python train.py --normalize_top_k=true --beta1=0.95 --max_seq_len=512
Below are experts of layer 8 (counted from 0) of a mixture-of-experts language model. Rows are named router (the router's row for the expert) and show model dimensions 0-79. Each number is 500 + 25 x the weight over its row's rms, rounded and kept within 0 to 999. Numbers have three digits each.
After each expert's rows: "gets" lists some tokens that make up at least twice as much of what it gets as of all text. This comes from a sample of Wikipedia text that the model never trained on. Tokens count by the router's weight.

# expert 26
router:511542516531524486471520520528499486532483470467507476510534509536525457524496504513534492500531521477521517543495493504509481559457539470530473539514508486512533510483516534516499560527552521500498496523517509523530526543486517484492511483
gets: "le", "–", "x", "re", "9", "ron"

# expert 29
router:518534510537493486488495487483500499514527488543508482520537508470516487494494459500499538485477469517520531504490508457493460543492493529455447501495514470512526491521503533506483520479482487511488531523514505476517520523484455508482525535
gets: "ation", "s", "ations", " season", " years", " time"

# expert 43
router:463524498494491473515511465495510511537500530548493512518497484510520483536487525537504531486519523517541516519475484488513512497488454497509445513477489507478500494470504490531500529494547491480431491519540521525532521509466514516504514524
gets: "u", "0", "f", "qu", "ro", "ew"

# expert 11
router:486529519537463474477513485473496504549547526510508505542509503492482461519488472499499482483519469514502498516513497494505547519477505514514476493547490470498503482495470516520518513498552488515460520505478500474497504502508522444518516548
gets: " –", " -", "0", "5", "4", "2"

# expert 13
router:498533483516491489490512498558458540514532513534516512502488488497518490543500515507465541467532503525517498514506519499496468561486474471487499543486511492487481505438484530511516505493528467480507485528533484507508549552445478503515484483
gets: "0", "5", "4", "6", "8", "3"

# expert 21
router:488505507545549490492510480487487544514511493467491463496531492483479524485489473504515501457497456498498549571498510459472507515458527469511508536488505491481469500505518503533491507477546488509478499520513481476524513536513493472537505521
gets: " and", " or", " but", " &", " to", " while"

# expert 59
router:538545485523507467477493507504487531553522513491486502535512530467557449517504510506478538472504523490512476515513520487540498500500493488500486502526514507559512498471534479520529499497536528506462474505509510495519486521486507510505496497
gets: "an", "k", "o", "ak", "en", "-"

# expert 34
router:515533511532491483538518485520478517553511484510538497545528483461513504514473469506490500488526532506507477511478484498497485548494502476508463524488493453514457472457492522528502546487508517498433485521492479493487508554467464481562526509
gets: "%", "}", ";", ")", "a", " RAF"

# expert 0
router:465509513536510493500510500502475510552495525535520509501489528492505454502526529483462509476509511510529486531539511526531492538486493535492475519497464504484489517449506538552532501462520526469491493510498490508545531529496514474500510488
gets: "ar", "it", "ur", "ul", "ir", "or"

# expert 9
router:508526477528506503525490496469463485511515454526497509513498523518511501539502518490458487499497516489525521487478515508518559514465507506519481534505470519471509476475519503523485486522526524488453499528491509493484553513503479444533508503
gets: " R", " D", " H", " B", " G", " M"

# expert 22
router:516522447529488496506510486523481514488535511503491472534570527463566475535512457495496526470555469486544510528470496471503496559473439512465498514464504535507468487512506503529493530463545514493508475506505512480498530536487493502506510476
gets: "0", "9", "1", "8", "2", "7"

# expert 60
router:496574504539506477450459501537492522539497512527523509535485499476521481510499492520510519511505503464515519556524505514541518539465523501535507515541487486521511472481539523490498532476526525483505503518484521514512494547443489511525508503
gets: "in", "n", "er", "m", "on", "et"

# expert 24
router:463544478543490437492506496501517475557531469476477520547489552488515477524480475489496505484522473506543498501509484501556486517479499495498471552494474493510519500479521480524504512488515523514469516526506480484485517507446492524501507544
gets: " |", ";", ",", ":", "',", "),"

# expert 17
router:505531518518510489510494485478518525495513513478492509512511499488516517503494514478479533497535482475506524553475529493514485557477490496536512516496518476555521437470461530530478518479480493464466494524451486479489507499451512503516482526
gets: "i", "o", "z", "er", "ov", "a"

# expert 32
router:490542532541507484569523485511483495545493463523531522544522478499511480501513504514497493502532522526536526547459496482534523534491488505501491522509504499537478491486518552533483509468500522473446496536503465476516533550488484510457494522
gets: "ot", "0", " No", "it", "t", " ra"

# expert 42
router:476539489529509489511485508495505512515500479499504486509486530502515494515517496507465518498532505509543485491487486513544530511470476532491465542530490511504469451488521520544520485530502508487447511508520493501508549492473456500552502506
gets: " F", " K", " T", " B", " S", " L"

# expert 6
router:490551512544521501475543499519513550509554467513525503522478520452521491489483453511484538501503498493510507495514489466492488517449490497485475493505471451528515447520514508535480509493477501515524532528491475511507543504485510553475489522
gets: "s", "es", "ers", "ts", "ies", "ors"

# expert 47
router:501515523510489475481468511500470507498518491483495496499515505495477462497471500485447527490486476493492504525460510513536519530488523520520464529483470450486505494520499546527538521513490443518445500524528508491464503502474481494493525537
gets: ",", ")", "\"", "),", ";", "\","

# expert 2
router:485539516502531506452521499473480489481505476513469468517490511469490506518474506514490492507560512501539527509530504462494508487499502491537464512460540527532499493453513498526510499484538514506494516491462503549485556496508478496502490498
gets: " a", " to", " an", " A", "A", " =\n\n"

# expert 45
router:490534479512438469529460486517507512515518491526495458494482574514529486546492518507490503469527536504534511528518467495482482487460513521502513478482482468496507497533489459529512466498490503528509501496482476473495518554492508486526528496
gets: "ed", "ing", "ated", "ted", " used", "cted"

# expert 35
router:477496489529489500488499513494480534494494497495522527490525510522528497499497447484520491463538525514517537515483524479500502518508480533522493520500472522487525508469489530534545542524579519494492463496483534473483518504444474472507494519
gets: "h", "b", "th", "ah", "ab", "j"

# expert 14
router:485506512539468473476509524532487504503527458513520517514514515501492474513447523485488533491541479476536537542499529489516463493491476512458483510461509475493501443461504506482528518502504472515507463505476485493546464505505462473519531499
gets: "ing", "ent", "th", "ist", "ary", "er"

# expert 56
router:494551518536459477515495510462487506487486513521518502529490501465507473511450473496487512515525545505477496540535541520514507544468528549526480541499507494520443508441472530537482482503509485530476494528547520468479524532496461509528505528
gets: "C", "D", "A", "S", "P", "E"

# expert 62
router:508539495533485476512521498506513515525554484494537514503562483466531498516476494505504475481533487549506493526457515476519491512481553513513452564506517472484518492421498547516498495481533507504509505485467505508453487505478475476548486504
gets: "ic", "us", "ia", "ian", "a", "ical"

# expert 3
router:484508498568506475489505501478504541501481497520544516491508543484525498529492519478518497456495566486524481525524519501494491524480468518452505525503496505527508474509499510514497504481508496530486498522524490459498538476506505458488517489
gets: " was", " is", " as", " were", " are", " be"

# expert 28
router:465519492495449486509465520484475515525527463528485487468491532530487465504480507503479487535523462507546497503523502494560507522456479490498519541456473485554541480487510522515518494481500510515460478555481503474503502504484505464471469516
gets: " |", "-", "|", ";", " -", "="

# expert 52
router:500511503546532483506498481505494545546555515481520503534511522535505463512486516506448491486548513526531484544499534482511537530511485543534466506529517471505542508442558499494515540494525517502524502490470486461471504518473482481509534510
gets: " ", " new", "ous", "ic", " former", " high"

# expert 41
router:502508501505524451507509512517499539557530502510506530515539497489537493522467535503486496487508506525544538534492498552500517532487500537539477541541487505527507486468531487552516519495499501494503455492527498498457497499472472511515463517
gets: "==", "===", "|", "=", " \"", " American"

# expert 18
router:453532507509528483504509472509467530500487461506526466520484510464494464522483506523486548502514459492498503499494518495502514512507495504516501519504468520505530473467474502541487523476516527536469476530523459503508547534526512517540475548
gets: " he", " I", " He", " it", " U", "I"

# expert 5
router:489480466537515485488478476511479485529528474474531476504530502503493503518483506509521530495532498525521500546491521522523490545499501487467481549491484520521493495501477526517505552484560498506470519520541504500495532550518492490497489524
gets: "y", "e", "a", "or", "ie", "ra"

# expert 49
router:440535471555533511489502515503511506521491474506502485530524476492516466520505467526491505467518484526526488504489477494531501520520525471520451521507453472463511462493479522546467508518494528487514522529434491476464534515473502474532451513
gets: " s", " m", " S", " p", " d", " f"

# expert 48
router:499515516523491503511498486486450507486491513528512473512515483500495455496487491483476496522528567502551543525449517509507492526468510527528464508472471489510497510486525493498537493489556508513500520530502500491485518511501495529521501483
gets: "1", "2", " gradu", "Th", " daughter", " bur"

# expert 63
router:496510492515506476479522514491474565494512484515555502537507505461527515512504469486483515486542543496480509520479496503512491548469520494513522523465492468517492478478503485509513508477523530505444511492494478500495498510460492484555525485
gets: "ing", "a", "on", "er", "i", "son"

# expert 10
router:456513525514500488486527479501467523573517479487542479529507494503506452505488490507497491505506522527552515500496458522494517555487510470486486522506538511521483515458485531525486497518542494509487511493515467481538563530487435509539471522
gets: "P", "–", "D", "/", "F", "J"

# expert 51
router:481531451552469472483503514510505513494483527509479519510496516453504481502501507533514487506517494543537554501539495496536507548466503509511480510456497445481511475490503500526529525494501512509486508497512503507515520486481501487509530498
gets: "p", "ap", "m", "op", "um", "av"

# expert 40
router:494485500542480486499508526488468509489527472482504456512543495512508441514472492521512516451516556560527500534479471471506545507455507514507511521467499472517532482506536522539520475477474507525489522498470471480526506530502466493516504472
gets: " ", "–", " #", "pis", "ched"

# expert 30
router:528546508532458472475515500499478520529539477509486527524522543473531482507518480502476491497502462488514522536477476509498495497507509507498453515496475476493478487466530511514513533463532483466443498486497482438450501473465514493500495522
gets: ":", "i", " N", " States", "N", "ia"

# expert 54
router:529549497528518491491507500535511572471506503520534461491517500530480498550503510511455505469497504514534498550504501522483513556457501503526500514499505492481493507482499529508529501510550487529485516542498446488540495447496476512493472526
gets: "2", "3", "4", "5", "6", "7"

# expert 25
router:502533528521489520510489485486466533549510521513514522549519482522559501492482474484500498511495459497520527533454517498514487534509497543505489533486492496484510494473491518519522480491536542577515510490512509495502549544475510517529527504
gets: " that", " which", " who", " this", " it", " It"

# expert 15
router:493533535563511471477509482520493513546506532521523483514534504508546490485520533505478501481532506476533480524458500496533505518445522483484476528500492490514506486464526547556509505480510539484478471536527460482479512539478465465514518477
gets: " P", "el", ",", " L", " p", "ard"

# expert 12
router:485541503542495483525490506518513522522523524505491524517503530486509517557496447511511480470550518557507504592494515538500518536484494501482484535492504496485490497503485532506496516500534498512485507532460466526461539494480511480477463523
gets: " of", " for", " from", " in", " to", " on"

# expert 7
router:523498490532473525494480508538495504505504494479508520488530512506529501497493500450473495521505516514540498519450483500503483506466496531536468554463492497474520503509542495538497506487492513499501481569514453503531533505486500462549455553
gets: "c", " C", " c", "C", " St", " sc"

# expert 53
router:495553505526472472488509481503505501466533466526501513497500521495522499486464490518474506479543505505508543541501525478501514533489515520514509525486511502508486474469508507528498513483514495502509476497487441513525521536462490477516517578
gets: "0", "5", "6", "4", "8", "3"

# expert 1
router:502500502491489510520484516514508475515508469468491504510502489512489449519530508526487487470537477524497548547468509506527510554460464503477472546515502453486522470473496527545457513490530542515462486476509474477538488497502470490554508514
gets: " the", " The", "'s", " his", "The", " its"

# expert 33
router:522514522566522504537494495478525521500494503464528501512531539482519467528458479526492532498520500534522498544481481502523525522467484557514486492484482467542526493511524539531491505506514502525509502506501501494495505519504473425492465480
gets: " ", " gen", " being", " Preceded", " −", " feature"

# expert 37
router:495491521497516476501465525490480540545512487489510451521485496475490465539509479480491532494507504553495497556436536523475481568509439458518489499503479521521501502487509465502512508502510476477493484503458523468526511524478453530487522526
gets: " first", " two", " one", " all", " other", " three"

# expert 44
router:520516489547478461513495491553486524482504466519469467495491507519543478500463489511475503482528520493514541556521505490528538492475492501474475534501473472541471507473510492542495512512474480490497499507446546531479531521481463500514498518
gets: " in", " by", " on", " with", " for", " at"

# expert 36
router:512528516527507503532492482529502510523525519531483476494539527464515492545513512500489526502518523460522477507497513495549478556491532493475444557512519521466510508473522495529506498428501479508471529481510479502530525541468473474502478535
gets: ",", " May", " January", " October", " September", " August"

# expert 55
router:472498485498505493518511527548484492511494505501475497527510508551477482493482522517516536471548536448567485504469495468533496516517445493492499500514480494499504501514480506536490476494540507514494529539492498473492517468475486511503515540
gets: " w", " h", " t", "l", " st", " b"

# expert 46
router:478514500527498519515507501487534505541501496499478493510474513468514473547496497491464508510520500475544523569484528477521495508492479490509457518488523454529521481505528524501504479500510450502510505544508468492471501504484474474525529508
gets: "\n", " |\n", ".\n\n", "\n\n", ")\n", "==\n"

# expert 31
router:495523514547493503523531486501485550527479507496495501514475502484493439502501451475493533501527454535501526526483452491469503496477498518470498549492520446507532506517493539498502518494528517515501525472511496499498512543481487528523475512
gets: "g", "ig", "ag", "og", "r", "ip"

# expert 8
router:517552511532512465496462485492435521533512488478483518467552537458543461512473514523492508501517502533502476524494542518483506532482499491537479490480461517520512509497503531563450529480545541531473536532479500481512486495466511523551478507
gets: ".", ".\n\n", ".\n", ").", "\".", ".\""

# expert 38
router:488494501533479489492460512490474523519542494513491439457513522474530496501462534515494489489544529505526511527507501506519514506470492441501509534513468489528522476517490480490488537521486493495515490522506548474539514544462470468486497509
gets: " (", " \"", "–", "-", "/", "'"